python train.py --num_hidden_layers=14 --hidden_size=384 --groups_per_token=2 --norm_eps=1e-05 --rope_theta=10000.0 --tie_word_embeddings=false --optimizer="soap_variant" --lr_head=0.00675 --doc_mask=true --max_steps=5301
Below are experts of layer 10 (counted from 0) of a mixture-of-experts language model. Rows are named router (the router's row for the expert), gate (a neuron's input weights, with its number), up (a neuron's input weights, with its number), down (a neuron's output weights, with its number) and show model dimensions 0-127. Each number is 128 + 24 x the weight over its row's rms, rounded and kept within 0 to 255. Numbers have three digits each.
Before each expert's rows: a language model's description of what the expert responds to; "gets" lists some tokens that make up at least twice as much of what it gets as of all text. This comes from a sample of Wikipedia text that the model never trained on. Tokens count by the router's weight.

# expert 38
Tokens that introduce a person's name, such as by, After, Spouse:, Successor:, and table pipes before names in election or cast tables.
gets: " by", " |", " and", "-", ",", " with"
router:099114112161119154118135111117094071108115107126155136145116133091147162087150161183151157083133144134167156152154101165128109138120140101091169105125127161104159114114077130110120140074153143143134101140136124136129078144118148140107139169088094117122099148151130138135144091095110140153119156080147125114113145153155093117136093114118133126139135122137130133086090170131125105158085
gate0:130096161170096119129099156121161103124142112149083126154112179131120171156113146108102101154149127133120143105150180164146125156141097117146138143118139140146086127132131133159149129162119082110143173121098085180096153116128145178107096116123117112168175168126181116146156117144140151093102134100110159143144093175148141120116143147133153116076110134107118084123090150140103131154141
up0:093151066066120145109139103145136117165137115124121155112083086130079152126156132180100107092145141126073116088099100151126132125120154126159119107116153123122139097097083098144119116096158164143121121140148191129129130123128102094154168125138104098113144154154125137111131113128139109114145103134137136114097142113158071104112137108101109103173131128136103143155106110138129144139106
down0:132134102121128169142164107110159128100138136082159153109102113092144095146128146126126125130176095178136092119099176072166132127149113149114152125175126109135110150144135155141133109138116152136131105109122116091120169124137143135146135074124123109131119116104138164094156136125144129124130106125133114156185183136131136118106186187115149150116113126146091108128141163127137150138090
gate1:089121151159139132119118086106156149133108121143174105106117159146136125133137157143158148136141137143145118155149121141141079132109157113149081114109131118137144135105156139102156117125131110132102151110188119085091133138119122135082159123106099100129128107155114128128122130174135095129106104156104141155106107174114126127166154096151129156105147149117166113123155140114099135154120
up1:147134156170130139145170102124111130128118115147138126129152135132149153115097177152167151096121135147110148112137110136166101096129136109107089107152112120128182139111129130138143113149121116125138145183139120102126074163181137113110077137109111129096102103151130116154098154099128111163114062127139127116107134129136103127136144138129121147096122127149152139091162158098182119175179
down1:123136118106150105142132131102168098163115097134147090149146170147148108121162117121103115107130156096101152131107134123125143135155150149159153150182154129127115128127112151130123085164103096140116084151138165151131108136102124124123124129150156150089104128154107154170156099113107132114139139143128134141110116122107132105146105123110131133115122119117078116145142117112151176079162
gate2:088143088106136120133134119111105111114086127108086126095130135142164114095143134124118140093135111106123111096151122123120120128118160127126144156159077098104114139118127093150174137154146148107112162134198128121133116139112145067132153104160105167137171155103119163086155152135122133167137155105095101131144171127082103114127137136114138098134091149102133166156135113122155160106156
up2:127155078078110147159132119139093119109138140124122118142149143160144115132128115141108144126159113100139128122149116101103129147102155167117156156168081061146104190091129116136160139140133145123106162128190138107148098144110140080116158108147087178128136129131132180078132175158088146164132150151079099161158185126111100138153150130143125123152112129113132127163116126122138154093175
down2:140138120103170113126128112111149142124157147070145132117102150129127123136114128136131134124129132135076160122123118118142106103179090138091108105091137170160070127144155134123135128097149121116116117105128139124108096155116118118163105147123116121111135136131141082158054090106139123157127128122114135129079147182139167126117148134160097139139138155127152132107137116131125099152135
gate3:133139116140125126118181183148115110118140083140125128130132148153111140143151139048132122095093135095182151136107133142107107154109107170147202130097118123118123132125093150139122101118123138122118120101072116127138130119152151112128152104106123118135118172181157130139149091135151143102119156116116135149147154149083113142129106141100097140166156150167110146148151111084159154115120
up3:129133097147174150168116106133114140116147131116081105114136058177132080166118088197092126156155141122086141157114125097148135143148123136115081142126102152102118159134119125092099104141128102161128120154204175113093075126114112133120098128127145149090131140129100175141118178108085081127125142125106148129148138112137148142117183106166160104108100090115154137122150142180148108140106
down3:116169088117115097195160097134160151143126103117112133101111147166168151117158100150121115191103072176131121111153155168155130156139158157104108124106137166120117105094121130127118109099131130148092118131138160137151092111119132106141164146177137155114124131183115078121109138111125163131096131143112114156108125118130142136138114082165119120135082121094092105143122148101097154111147
gate4:140161098128119154160169125108102136127150129111125129124090178139101130147085123131136166106102167114139102131154107127129100131145136126137144090117133118116112144152128182091104078106117119142088136173142130117084147140133116184107108154135072154123140094160138118116156086098098136098132092128126152123134165154130139136156129109092176155132124045195110113129129163076123122167119
up4:133133090156128169170144113115097133123144152140088161125089174110090136123080130105141146089089143126132081106165062128124133143109145129162127111115128127109147120153142144114103089082141088138128114124136130106110162108149118150118151136179093138140134120161106146096181072102106128091130118095139152152144164141118121129128144148094163131123152044171115133136131151081131118149098
down4:102105133148184114109123091105153157113106130164156109126122102137130126125102124113127118091112153103131124109123157141102095111099120122097130149142118199084119146131128125142125113154106147106080120127108125126136119135122119144142145113165095111100087141169110109174123159114130109152126144151155131121137063091080085144128099127109142123159138133144121102129183165129141142085149
gate5:144097155137163106146140117140081196087138126134113109127136098170133128114197099097113140161151110095128101128147128066127114154156129102105122172095152165099135141108101148145178130191125141118145127103079115142159123143121113131111080144110128123134151132118136125146162094126161133134100135118143113092116149137116175160138153116149114110113089140101160114135132084106099104124107
up5:110136156094110136118116143138126139094127058151092157127146141149137117135171108144137150170142168122123099100166132154156118115133142130149113174148139135145109189097123154142182152170108144068188124106106135107136119138136130106136096081144129087136124115121151155126137160142161123129101109155136081153122161166136152150104142121153139158114105161082136147125093107121142143081127
down5:137121144167158128127078140159158116109109100100132143158111129141152126127116141127151145095131123134135151087148114168132163108152151171134106096076128135100166089131114125101095120126138115130140121107131123104114136150123113150139111152151109116102163106077165135157113143110154113140116168147152110140098122108172083163115102132092106159173129109153147101143125114082093139082154
gate6:136138116230152105112136148165084120120133126140135144121093125130158134143152111178123134082121106123193124148130125119134136121099128165114123144138102096118118129170122138138123102110114129112104137106138132136148153116147149134135142146109095150152127142143137100138129122146100112138150155130136163129151104094117104121096116136073153131152159099155137143125096121124126101088165
up6:141113125174149099116143133137110160135130122129134168118114125106185120166144130213136144090116110112168119138151119120148089117124144125131152138148109120120119114170107131102150122115090138125141134112117143150170144107129086109125106159090090146161094131143148137155130103102070102124169113159144147101134111098140112103126130144079159129162151083119131119126090102094147103104125
down6:122127127124146159130123164070104123165148126153094133108111146155150121085101082086117129116124114079114099096167099120083125134129107099121136124140139129141158153151125139136114113143102158150092165146079084118122125100106130089186111138131102116100132099154125158110139173134109116106171139145147154115130099118134101096128136149070152149144083133102120113125101115128123077125162
gate7:164108137122134125094165147136105132135132113169141102147145140143102124063169155106069147132117128169136112132141139158108095149107158140097090102102164124108085130145140110110118122129110091154137137126151141112110123159100122087131099160143135166130118133123097119125114121094159106133120136128158120123124086136094137142191108164083117107126135126084142141167150134099127088108111
up7:139136158101109142128163099136103141108126135118090127125179090137100140120132094116110132171140165136128146149115171131126123130140137125120105102098131045086085147113122147102108170097132104136142128100137081087113092103123169092121094124124090106127136129099130161142106137115147124103100136136165140139149151118113135136131143137094128178123147161156131138133126092106125124123133
down7:139149118116141185172122151128153113148121182104111115148104140106150110113114175109141176121117135149131121113138090109105125115130111130108171089201142127145116094119106151145154119091124106128118159116114124110156142097125123142091087161105131147163089054112096095088154127143127117163143140116158139090166146116123114119118145146102140161165095124036074139139147130088137092092110
gate8:160109154151153135120134148147115153130132120112099121141120108101112152100143108152124105153100135117120100143099120121155123110135180115161145136093147130091142121095102157084107102132114136121153096107125120107098179126129148112110135121123133113140127098155146125171170120170150133119129114127125101147154117160131116131167125140116101113108106140156141141094148112138142138138137
up8:121124164136142165125148151110123108167156155112140149104118123185145125128129104122076143134133121126146092090103098086077157099090118142095144138156103120146150138189153113137113097095133156127114097151135152178140166128112159139116142137129113157127107124121123128120107099129109116155119164119132079139154128067140099125134096161131104135121143149135120148141163097101085103122128
down8:139152131131133105139131159126147130143153145147134143111153097089169082151127137104082110108141109202110117141143176095091172166068145132108138133135160128131086129152147127140143141141103114136113135161111122150092114114118117129153136095113103126160119137148123124107126175084121143115138089130129092117122110099100090129105127136122080120116154134119148122142154126142120145129112
gate9:121128177155131155125070139159113101144136131144120106102171155159106111138126132135135121091155154128144135146111120139152127184107153178125104097107133137088109121098125118143082154140119123162130147108124166081089139081152110125155116115130113119059157105104110115099145133157110151129118143128135107111119110118093145153111137144110128138115160141154098111117120138153098148125125
up9:117104121134141158079132132093171156165141143138157131128108127128122149129139116148106137166110112143141097119157149142121141123109143083148110102149104149144135145126108172099129142092118130128139132164144110124107087165119133135155106150123127113146117136147148095133081132126159113135138093140133106151129102181078150165145112121140153100164097083114150134162124124131138149132137
down9:155142113122136131159149149136113126109158131129131115144129132131157125119101118132129114122115117143147124103159168143104125126152165138133142088107139108142114075135122127120128131119059096132104163098073142116101146116127146163127146155131100119133132175159129125111093101163132099111106113167137110106151125108099140121180067160135121158143098163116104125132130143133105134117174
gate10:120123130116153129060136180131193109110189144145095122124122142155118157160121106144104145133153095122075068148123092098139133128132143132126105118139119094172123117120130123106142167126152142127122158131122123125105172149113115144158144139136119169143127109118152111108107106140120121151138082144154100105077129134151164122132125185107111086132127139129100119101156120114147143095141
up10:149104151145141103138148121131151141153138146120121085136125144138147118087139149135111104142103102127151156088115126167133100134116135128145147166104185088093093145129123147129133131188114115116122095163117148154104096129129121162095088102108133135132108108139149168117042145130153123117177157117110139108130126129154139088202139141131162166123131121148169134136120160113096151166132
down10:088113132105105145135106120107065142121111142132121162109118159105128133102148116126109098170143090143118166116132104118120173111142125115113109138105135111129102077123137099111079108135151122086120158137128145179130081151114132126134128147144153114173139126097091173132112163126114132137138126145126116148154178133170149083132139119136111125072129134102105129132113162097164163132121

# expert 8
Line breaks after headings, list items and table rows, plus wiki heading markup such as ==History==, ===, ==Career==.
gets: "\n", " ==", "===", "==", " ===", " ="
router:124105102146132153115166067099104132105143127144117130171122115129157131107138145166122093117135164182167127116152106102081158128140161126096157097089095164102144123121116144127117140125159114131169126148154136187132122135114118132099128127125086110089069157177150174154112114082113142121091118100129115115143155163152115112140104096154080169114136130134134146116087163121140126128074
gate0:124138159097121151180128086102128131124120100121109130133103124180140138087117119103147151143137149178073091108096109116104152126113119159137132128131129163148139123194141172137114123131094114151079110150115140118103111116149098127122133108121144147117128107132130117141125084130140125117098167129125102134108148091102120121160163096117158105158149109234138163125131152064108122135115
up0:061123141155147137152106109133185108111116121105117138099117083152128137154147137122128121161123080156142109108092128145146129128076168114136125121116087105126144125113118119155146132128118113145135134129120091121131081122112134151129138141149105160117132067115187148125175115126144128160101142103088144127123134157083131109085115133122105068150086133128134089168133106111091164124134
down0:135104101119142146133148145139096164119127159119129119099103175144149167100118150169110146115121131162138146147110114119149155123155135135090117116125122129173131099126166114154127137183118139104105132103158189139146155119146119148143125082112098119150125114091137125116140121105080113096127079136104145135130118109136083124155178095139154134119154140121103119154106141098137100113098
gate1:136126127145066146156152127135078157118125137105118138101126118145096139095131118106148133092132152141108140114130123151163129119151132098103100049155144144123162142174125157142092151110140146132091117133115134158140150127154148129131124161140161112133120126151124131108094143101115156089130146159144203155129113125098142153193123129110100148148151089121141110101133107168139128154125
up1:111140133144082157120159112123103133156124135117138116108118086137109156066142139125143130073147111156135136122150140141124127093122117123135088093137149174132152141148132151127072136104132150126140120143157139166152183145139123099135156121162169106092134112172135114136122138104161175125120121170142197131134138088112119171174136157083092160155143104134148116119137110152135138138139
down1:085161129149142155185126129109154150096152155128117138100170137136104128109154118116162132091156120158136131154128138125115171132149175125092141144153087093139163143094125109108122121118131170164136128154108119142133108114138072145103138116142116145154154136121088093138127174115106116152134142113068137145104143097089124149115144146124095125155106167122132128132146116114133120120168
gate2:117112161142143126136117111136153104146168104119150145079123125098145155149093164108120156191147141102130069079125150134126172103121097108113169137172141144096163103125116144149129147161132081148142133145108130099144110138148159105124127134138123088132127117157121168143115123156105152083094150111138130132127116112169184141144139163141134118133111087116155154153144146145155150135139
up2:156122118118137103129097132180149151136149159119118154108117139155094073124164141131156106110122115152114123167148156102111082139118164097157136112144131119142070148117121123125113123116108145145083122131158122145107140095120131121158154124136152160161120150138133113105137134088144129144156080159114120137124141143127086186143094109116115108149154151124094140122107144103129118129114
down2:144164151125109131128100098146144121115124116150147102082106076146120141093101112109116123117122114088107145151098131125120102158142093161141144114082142120081126142155109101099121081150134186112137095119127090118177092104130123122120178217136127127149129131143110130110125128147138096129124130195168136147110133149125082134199136089104109119090080101129171134119156113114122100140125
gate3:132106128139167142107143085103182190143123138076106145130170105122162099147131131165101146126134105150156091134126132132156104147168118126103142128110121096107127138165145138141122139154102120135135109129172119087126119152099080149096069090133175168116118150103136113151134148125109175138189115151155158138100179145123106162153118151172185122125106123095141124143124125132109113158132
up3:144101156099141130099123111131178144141143079122141123136154098123115133154128145143103132107080107118142106116116141147125091144117111139117126085079134119146114124112119133143121164149084149136160148127172079101110124129122112169115106106093145135129092138112128140143110167127133121146161107098128162109121157162115128109163114111117181170135107126111151085122085166147128071159143
down3:130128160154151095166110103113122131113153139126140134136155156131117099188107109093146130133125093139166156113156182154102125154142148127144147114093133139138108151092113116075122114135149115126116146132156112121124119099101122107116152074113108160104208153177119122116110095133128166104171140127126130132201107142120183122091148104113132105165105139108132099102125133116131111104144
gate4:126143159149146147094127135148125124164148117116132136159119106083099162159113115113111142137139134083114139112101176162097114173114103127136140155147129126134112164125141126121097105099103126118101103099129144146102137127114121138122097151144173171132128157111159116135099168143144126140134151164142096101130109140205143160103121112146144128088100127136081104164138102151120096147122
up4:109128124145142099135055122129078120128161131170100144145099141127132101142115135105124134153163130168075095125154145136125119108188125090128133098128153129113099155103123117135115134118135136152150141128094167137115097127078097162157150137129114084132131124142141095136134104118173145155127094120166138193130102140158131140142152167097107097131129101141144175091112140109155113160166
down4:185095112115120098105134117114139127107152098184139081154127132128134138088165156113112123086108164126135141125067077100123117167109135120125101117135169101140153093137132145082134100131166149089066114139121090136090104142135131147091102127151071114141124130133109147087098141105128162134106117140158124137079117130103105135153140150173121158104111191157182132098183125132169164125169
gate5:175090121143128125112151146108123117121105135091140105111141153117135092123098110155114132159151111141140117149142110143155152102144057160109087197178157099133140147127101128115161079120139117147139117137103138144131118176107136104128115147132168108125143166125132122119114139129164150115109154143137096139122178130127109076077087128130121089100076128135160165137134152117087097144139
up5:080153147128138132120108104114139097118121116142110113101127122101139163131125151105140135134127142110079125105104123144125124137120172089121177076088081149135109113135101114157098118145131163107111142108125061103118141102152146142106151119128123184148118116139124123129120117123094137144163109101100124126128103115135143177172112107142103147160156139132117151131101104155200165108099
down5:148145119106110163123143120158095102113123139116119078153168089176119136149185111121155148138134124128110129079150140163112117100134109135113128136119106150169099150127148129120111136127143157098152153144106077185135092108149144088112152100121142136156132137077087119118119121092130144096104143124126171154095138096122135130164147129161091112103107138120132130140136139131208158065145
gate6:104129123095110112091135106136110145124073137192116102136094102145155165099099090109127102102112114146138096117102142123121159135141154136122155103120153112169093138148135126142147140115112105095116150157144131171155133123123129141078171124138121118111124150093112165136120163094121169124136143101114136090178164173136129116087089086150126176181137143177139120145132154169117167151106
up6:140143123127141099104122163119128153128089128185159086127086124129118152154104083069108128131105075118139100129092151100145108116125130150137153100082152120130122127122132111165144135112150083084088159132116121108102153126160110176089123161169130103125135176135138161135107125140126150129117119094149088141168164145139148099066097100150140177171086171170122126112109151134088152138115
down6:129125138135143131165102119146091099133117176154129144147113164127113146130086092101094114107108102134131098107153133106111093149091118120160139135125100154102103131131120149121131142121126180144180158087150133104128130109126129161121128160140133108124126142097120113097126127119150159150089104072145172148142153143113128140131152111115104149175109189141088130156150089146113134126100
gate7:143133148130136158115131153124119163090101131164122122118132118154146130090115149111095115102128158141116100110116145161142123100149093102105134089102117141123135103145115104143151146112130113096084137161187131122183104120121131137123113122128109143115127104092093142126146113079110154095133117134168181147106186117104128104129076131143143117210133118133127095145140097142113154169114
up7:125145176115106093171125153100122078111084138085166159106116115080158136138106131121087110142132136150101120157124119099119152104145136129147122143140109121108145159108123095120150135142168108105105144148134118116144115143124142126177109108112122097129155144151191146142126123150134139178102132143101120096144094116078164139114147137120102106099138122136107135126104145102135124079158
down7:134153140116104163104118114144083164153131118140096160087126170126146108150150131147156100115124092127117155117169147107129115136131150112104140144160129136140122084162126119117151170123138144156139123113148149087122122116078131119107107148122125138115104118117123093150107122131100150109186118049130087150128129130141117128159112098166154101112141129146118124154166118126126100113108
gate8:165114175094121145088115138145133109111110149100129095124116147101174141108152110145109099139162121115151102103106122102134157107111109142086152153114126103138116142155107114116114131094102105162129114164093102165141141126162131136087118140132113105062099170131129113147114134167132136103096152126108148121127139117150130120120088158161100124158127108159140140139128070135139136136132
up8:113153075134165065171152094095109115147108108136135155151140110152099094123112130120137144087141128172113151138147157158134129150145160125136096096137111170123161158104121152131116137141155166113143149103170153112140075136123139118158145118109139131172150091100125153114164121077096125141120103159117098143124146119113123120144125072112124149128123136096133110108130151145135149141132
down8:126150147126140139144117123086116140154108087132165139087128118112123161127127169125160139135075095111095143156131135145156136182121123114111158106112157156084109157132110115124154175161141141155121116091137078107146098123136141121124116125157107136136091139139102113111135121069165101110128129127106135096104124137116112124139122154108100079064109125166147138121111139125120147134152
gate9:112145121115160142094174174144104121145136109144136123151130112077160121138138137124099120151137140171122154118133131107139142125104111134121111149136148152146095099102165150115126144170135139142114115094096151098138157089142091152125102112127094146096110122181154088124138124109123112140123109132123150140157100124157151094128124161092110137139117078153113123160153134139130158122110
up9:148145119134085101153068116105133138104126153125085138104124142189100147127120106149166138101136105085113090132100137173127137140155135114135133112116126110147145143141106102112122121118116094132132139126175106124085103159103148081133148132128155118187140113060074119157130155163165133135136143130143091142120142129101097132113096121131144139093148182091149116106119134127149113121160
down9:132135114151129117199115117114140111105088108160134130141113104124149122073138142158128133142132161107146084138113144113163089084118139080108138111120095162132103123129156156084119175105119099149129139140139100148155132085128084099126152101128143131135101150137133129088103098127164150103169082152132102117126113135118154145131140137167121139123135126151148149148157094107131093146074
gate10:124158129113110147128137102146115133106163125138170100124102147138183099075151115100103127143126104128147094132187156121120147136109103110159173149152140116157170098079138100162088132162166117123097098106112165161121126096133092126105092118108123146110079161134131135102134116169134118146137141133120118124105122117144143131123156132172145134119144139125049123142136099128118137178096
up10:121105104140112118089109138140113144137111123138107131102150122119077148153130147127126097113121103151096122110134077111068116119123123128124132111090102128083106119140130128128163107118098129099184150140170124075122161124141163108174144113146130122185124128142127131169147161136144143122116124078112139139173162116111123159115142182143124126096147107114148150116115179172148121091162
down10:097092097137122123073149121131167152117111105082142108098108146141140137127133101118157078137125092048151128106110181088087173117115150149157143120109169079146170132134124113120134159105135151101118116131124132100139126139122131151122154136142137127147105157167114100103135142125103123122146174085102184153143128134146071131153143151112128127133092171133137136131122070136163061119163

# expert 4
Periods and word-final pieces fused with a period ending sentences, plus year-range openings in citations, such as s., ing., ).
gets: ".", "s.", ").", " /", " =", "a."
router:112136155141109116095137110093082112080105100123168110136126114124162140101117138138126148100131146135122174175111098108115125152131148096112158107123091162121143131088148119114140145106145135135144096143121121170104103171107102150125098134121089097098119147152150122129139094105110151133117124101149102126115130105136112099124088103142109179091125097163145156069136126139148164125113
gate0:155170129117144133113125099150116128130111122086134129091140166141113185135117101144131086124156154098086130096115138137166089093109089131139132129117199033123174110170110125114114128123140125153142154128178119109146138140117132079128115162160107080125088066146123141121125079149118131127116146126115137141112132122162118141083119137108097127115097117146116109128099106099140113107152
up0:124120166154148136091122183109133125180137113170176121074131129156133140111120149153120115139115094130142135114147147143124200142155154122141105144127124121120105162117129124112143116130150145188108139111110127125123174109159114141115133118135174143151121109132096124141125102149136135123092076114164095143131137135117129118121099116135088117089093082137157163104143128162133142146112
down0:106127095076129126143145137120137136126108135167153115146164151108097126106112115163127097143116131190135142147148127098116133137119087159141132108131108135126125118124140134092137111152133080131110064109088129124144112108104104189159140098120111167150100123157126178094122144149135109149103116135120112160145142107122122112118148118168147135100138109130172128095156164120128099114101
gate1:106122120096106129150126145076136114160073128158114112090055140156144134100144055121113122114098096108138134096136154137115141155112119087111168148112111142134151117111129143142163119169154131148123145153102137109155133090114144135126126170113133172145144105107163123098109088138114082185137124159102100094143101115106131107154101080103150165148153156152105129135157126136162141129115
up1:144139150185144141080105119177125113136184134105182145147152123082112122159122191145102107146146086114152141152094110132103146128134169142133108103172114138108095140129134111110141148100135122140124163123166094156104115122150111129126119128126135085136109122147117138107104173121127130113132128096132182141080146115176134143114121143152111071145086117110115107124094122112130112102129
down1:099145133083128123097128135106172109102093111115151068116135094139124129145128113144109091145162106150169108093099079126120156142096109135144114120158127133103122108129171103091118139125136186102159112120108142189152144154116131096149086113129108124154147122108100135097141085106154157094123140128101141168146143124124124165126139112090131138104117105124162158121177103115182109092107
gate2:138138115127138104072133122150106141134160124086125120192089121137126129178083114130140133127134121156139178113112141137173131109153163117126119139064155142139118138151132123121168156139124152142156117159152143160096156116118108166126110170140139135117145134104092120151154102108103119161115147161147144126130113114120107133135121127121105132200118158075135114148157082125107136136149
up2:126182092135162132105098109158144143139131135159110151138088154106136133164116137079119136168137128123127142068114139149158146128131134140109151115095149101107165085129124097130176109152099131135104165153103179161150155125112141119126133180141119122144159117116128120150141153099088088134127113103176137132088102126130097111100126141145107085126151151102123099168151123123112135200177
down2:142143130171097133102127164154098142122062107159167103167088138111135113126107118121136153134133106136148067093131145083088141126133123136110142152106121125136145110115120105118151105137113124128137096105124124140107142087187141116127086141104112164119109150134112154157115056078122138125136130160113138121091078105136116108158141146099090117196148134118138130120161107130117176117102
gate3:126099086135125132176108100119093120175102113134150122144112146096104145127157100129117116132148139127144116137163125120138154123112101154118086117125135150122130168130121161114184118133134131138116120088135160119083111128096105139100146128105149169105113155102131162187121116132099134142094169074144111117129131134115117097121153149086157115102143117096133172121102127116158126143154
up3:097146133145134055136138157140164131074164151147124121156079097138158146143085149121138104151121153144111122154108147096127141105084164107179115127082125168101098162118148128103168157142076182156118110167148110123123139143155154120132136124114177128133106100173105129092139121129150150114156118124113135106139127107159103147106175146123153145135156134160135137118139131146143172132155
down3:149164139153118163135129129133136163124112148088120138136095108133124145084134126143125081166150117153171166163079131130109080117126120155103091121131128095118105129104151099158160125118093170100132171084107118139152157144146134140112134121125115114146094128171113134153096089141126112144105142115145121128167109137122154151142139109116152123123124115125089138113124136159103106138097
gate4:180113126164144147122126106122064118104115114187124115140142126126127099153144099139114157169127126093192153118118102097106146129147158134124151117156154112103111151100173140139123057073121154133149123120111127118134165105164106136109153112107121165152143145154149104131151141174121148151130170127097122116135123120108130131109119145136116150134118114129134109111149100127137117046125
up4:133091136124137127120128110158098128163127186085094185149118096137155092112131131110097133134112138108144114122129149168135144160146090133119160162149140145165099132099115094117130090101067128118143128110123119164119152168103123094119148129142112125124096142154136124062131105120148120115164158164140157113136119143160100132156101147107083083161101134119095138115180174164118127118139
down4:115107171120120100182115132090175146112129181119114146088153095140150108146103125165132120096155146103112098120113145111094115133149077110116104080127080138133101115072178170138123138119148133143118143111136105111137075179156169120122148140110145080100134132138124147147119124160103126112126134134086100089143090108118142090079115134152107126115141082150112136137134133124157120123115
gate5:132096171155120106162165112136150157104129099117137132120112117117132119113169114119121142121126103110151121154142124100156100151120135158105145158150137170129097101129140161135115106112082158137097108136087109099122167158156106060137112088178138150081132119130139140116139144132106111159110110153087125108120109109120124118172144124128094112104110152137138117133171093146126074101108
up5:133154108178105104154158132130116135133136134133150133041107109137153114124168147162158131107118099118163124126104130103146113154129102138130143146132134147157111147168137120144112101129087153099140102135086115136150154141136122067083156117137147134122132123137132135134145142170088153154098163170116100126100143143143121116134189189120117134131139145154144095129167100141149095159126
down5:121126172158172099147162154137137122113136099128159125119096132126158153080127101132130098122068114112132134147125126174120144084119089119148162147126143154116125110156136122135111115156131126072136112126106114079122132149096109116105117089162130083121167093121127114154105117129091128136125117155121121163151131169126145122145159139105134133151096118169148123141128133116176117128105
gate6:117142104111161084113142131128139182152151114133127108174125105108111134186130069157143074135145108119162123103130132170107129141106125098140144158092152151105135137133103132106122153133101147125116113113093131140131122162112197132121136138137158120142127141127096136161105183091180066127146117145105114131103113186162129180105138157114121129160126137121120154102092108123082092110148
up6:114139107155134163132109109138138072128122121121151149098132125136148101096134113092108163129126136122141095158129138068158135132141150158105140123174131123134138147099143117118154091118140128117131126177106129110109105144118073138126105165110079131144155143150153136142146091129135151119131073132158144128109107097097149120165135141152124151139126121145142113151140146133189141132139
down6:156077176107136114183209089206124118153132112124103108129147175143136128088133137129146114115108157119148112131162087156145089126111164096140146140103142131146119135126148147152170134143159171160126115133168107150139075103100153173152122140142140070144088087100156122122131150131121148109162150149131124162098129094116103076171095094096127104164108161131089121137124153114176157116115
gate7:109087072136117200137161152095116109102130172113115148132125157119106125123162109096154127121127169128106087093136134148127148141127085144133108141125141117161100132141150111109130131120095092098125119124093132084123131119137124086093157143153123151100130126075106135105120163129144135104158119149150135119128151142156157096116144123108111136130144142094087142164113157136117148146123
up7:097111102094115189125119141100139115130122064163088167108078129103109123144120160095086103136105096114132114145149180121095143145120130172109145132117088099135110156105150127150106160165098120125120120124174132141148109116113148133113173089086148139166145113127118124104115159159143136152115120109135144120094086115112136109096144105088112168157112133103124135144096137138136119099075
down7:135132108148150128136142113146106161151130112116099155129073129125116105137125113129130098121111098145139148124116154064090108133115145118106115116074086126132097110137147098130127146187093167159112123185123137124134113127149130124145161120112144108131126086127121142113146100149156109146130125152150147115124074140115096103120136143124116171139128149127121161176120103127104124099160
gate8:134066067128093104150156087135126137158130181115114091140142118115109116146151111129152133101104133117136136132122116122143128160147130150153113140135112148103037132133112140147147147149133138166146146151113147125147162101123096155145118132151139106178097146146154142165094121096132132135120120144098114131117106161125122080162114130129112106160118128154072132118115108124076124153111
up8:152103116096138121159137164155082150099120147100149130095142134122082130136123138118175092152113140136130140155096108118117110138103116158162114105103124119135141102163119152123089109113147143104161175131101132119174104122153136137142128146184139150126146138119093130123135182093110128134122117105103132153082166154121167114092091176175082124121128141079123128144130093125119136123143
down8:131091109122153125153130146110125137128092137169155135147141108118125101156121126134109133148129157091132169168137167148169118125127082140131125111127074170123144130161144161115085111087152092154146130100110126174145123121138122130091073145112174123127181133118149124147147090125151121134161127151126129133144161081108102143144111138108153122118136091111126102142099150151131091164115
gate9:140231133111192154145122155116149132128090134165145112148093145101142141143120101139127117125155126165163127077138112174134099107094133166127112124114141146118133128110155143106114143096129127138132119169108127128195134121093166136127100146123137089104125088114123134142103067133146154118082115097164128099180139146162134131156102169114114156121148139112125079133094135116096179103100
up9:146179159137115131166120112132117113139107129131151182096139125097115121136161135112122158127065135112125150165132109140131113074110144153112136124145152126140143124114118136123088146104111132101089164130109111188197073147129156145089126091105099109104151124095100106135121165142155152125108137120114110084138110100125117135197153139130127139126128129145185137125104118137129131156114
down9:082133153090113117100093138172073143105145122160123101091172113137131107115117153145135121111093134164127130150167112158174121134077184158129104165104137106143155109081154133095112130178121111147108164133138121117157098138118107142099090145107114112118140161106106102093126130155144127152121153129121108112141127066087139147165131145149152138144117136124164105128106116125129133104164
gate10:066089110062098127128153128112110063089114140150107154160067125136093151156093100144157117138113164110108138147116150126133172141080141140154123120115154144116118125125156148141129092137087121117127160116130144107148141116133137087119110091120087157088160117099106171130115150169137137129114115120117134150138169136100163098122130132116130124134201146165149121149120143156124156138163
up10:117124112135096119109177135141108054119135124135165124108098100116118141112106116143136130144134161139161149142118162105093073136133104121183112133108131101094103119156146154146126079114127126087102158168148150124115123144132123142136114125115126163125130093097089149126141152152165151150118110118107125139141176139113175102091148152115175090130167152113176137103129120143125161153160
down10:185107149113153139109119153102081163158104161150133109115126146133124163090125114159096161132115131134116121124104172135177151180115168161144154136138142139132174110117152121147110128141135115153098147140092122147141130133133115137100200135105133154142077173118097096158137124132078131093120139105143087120140152120102127160168117129115138133152123173119140117118135107143157141117104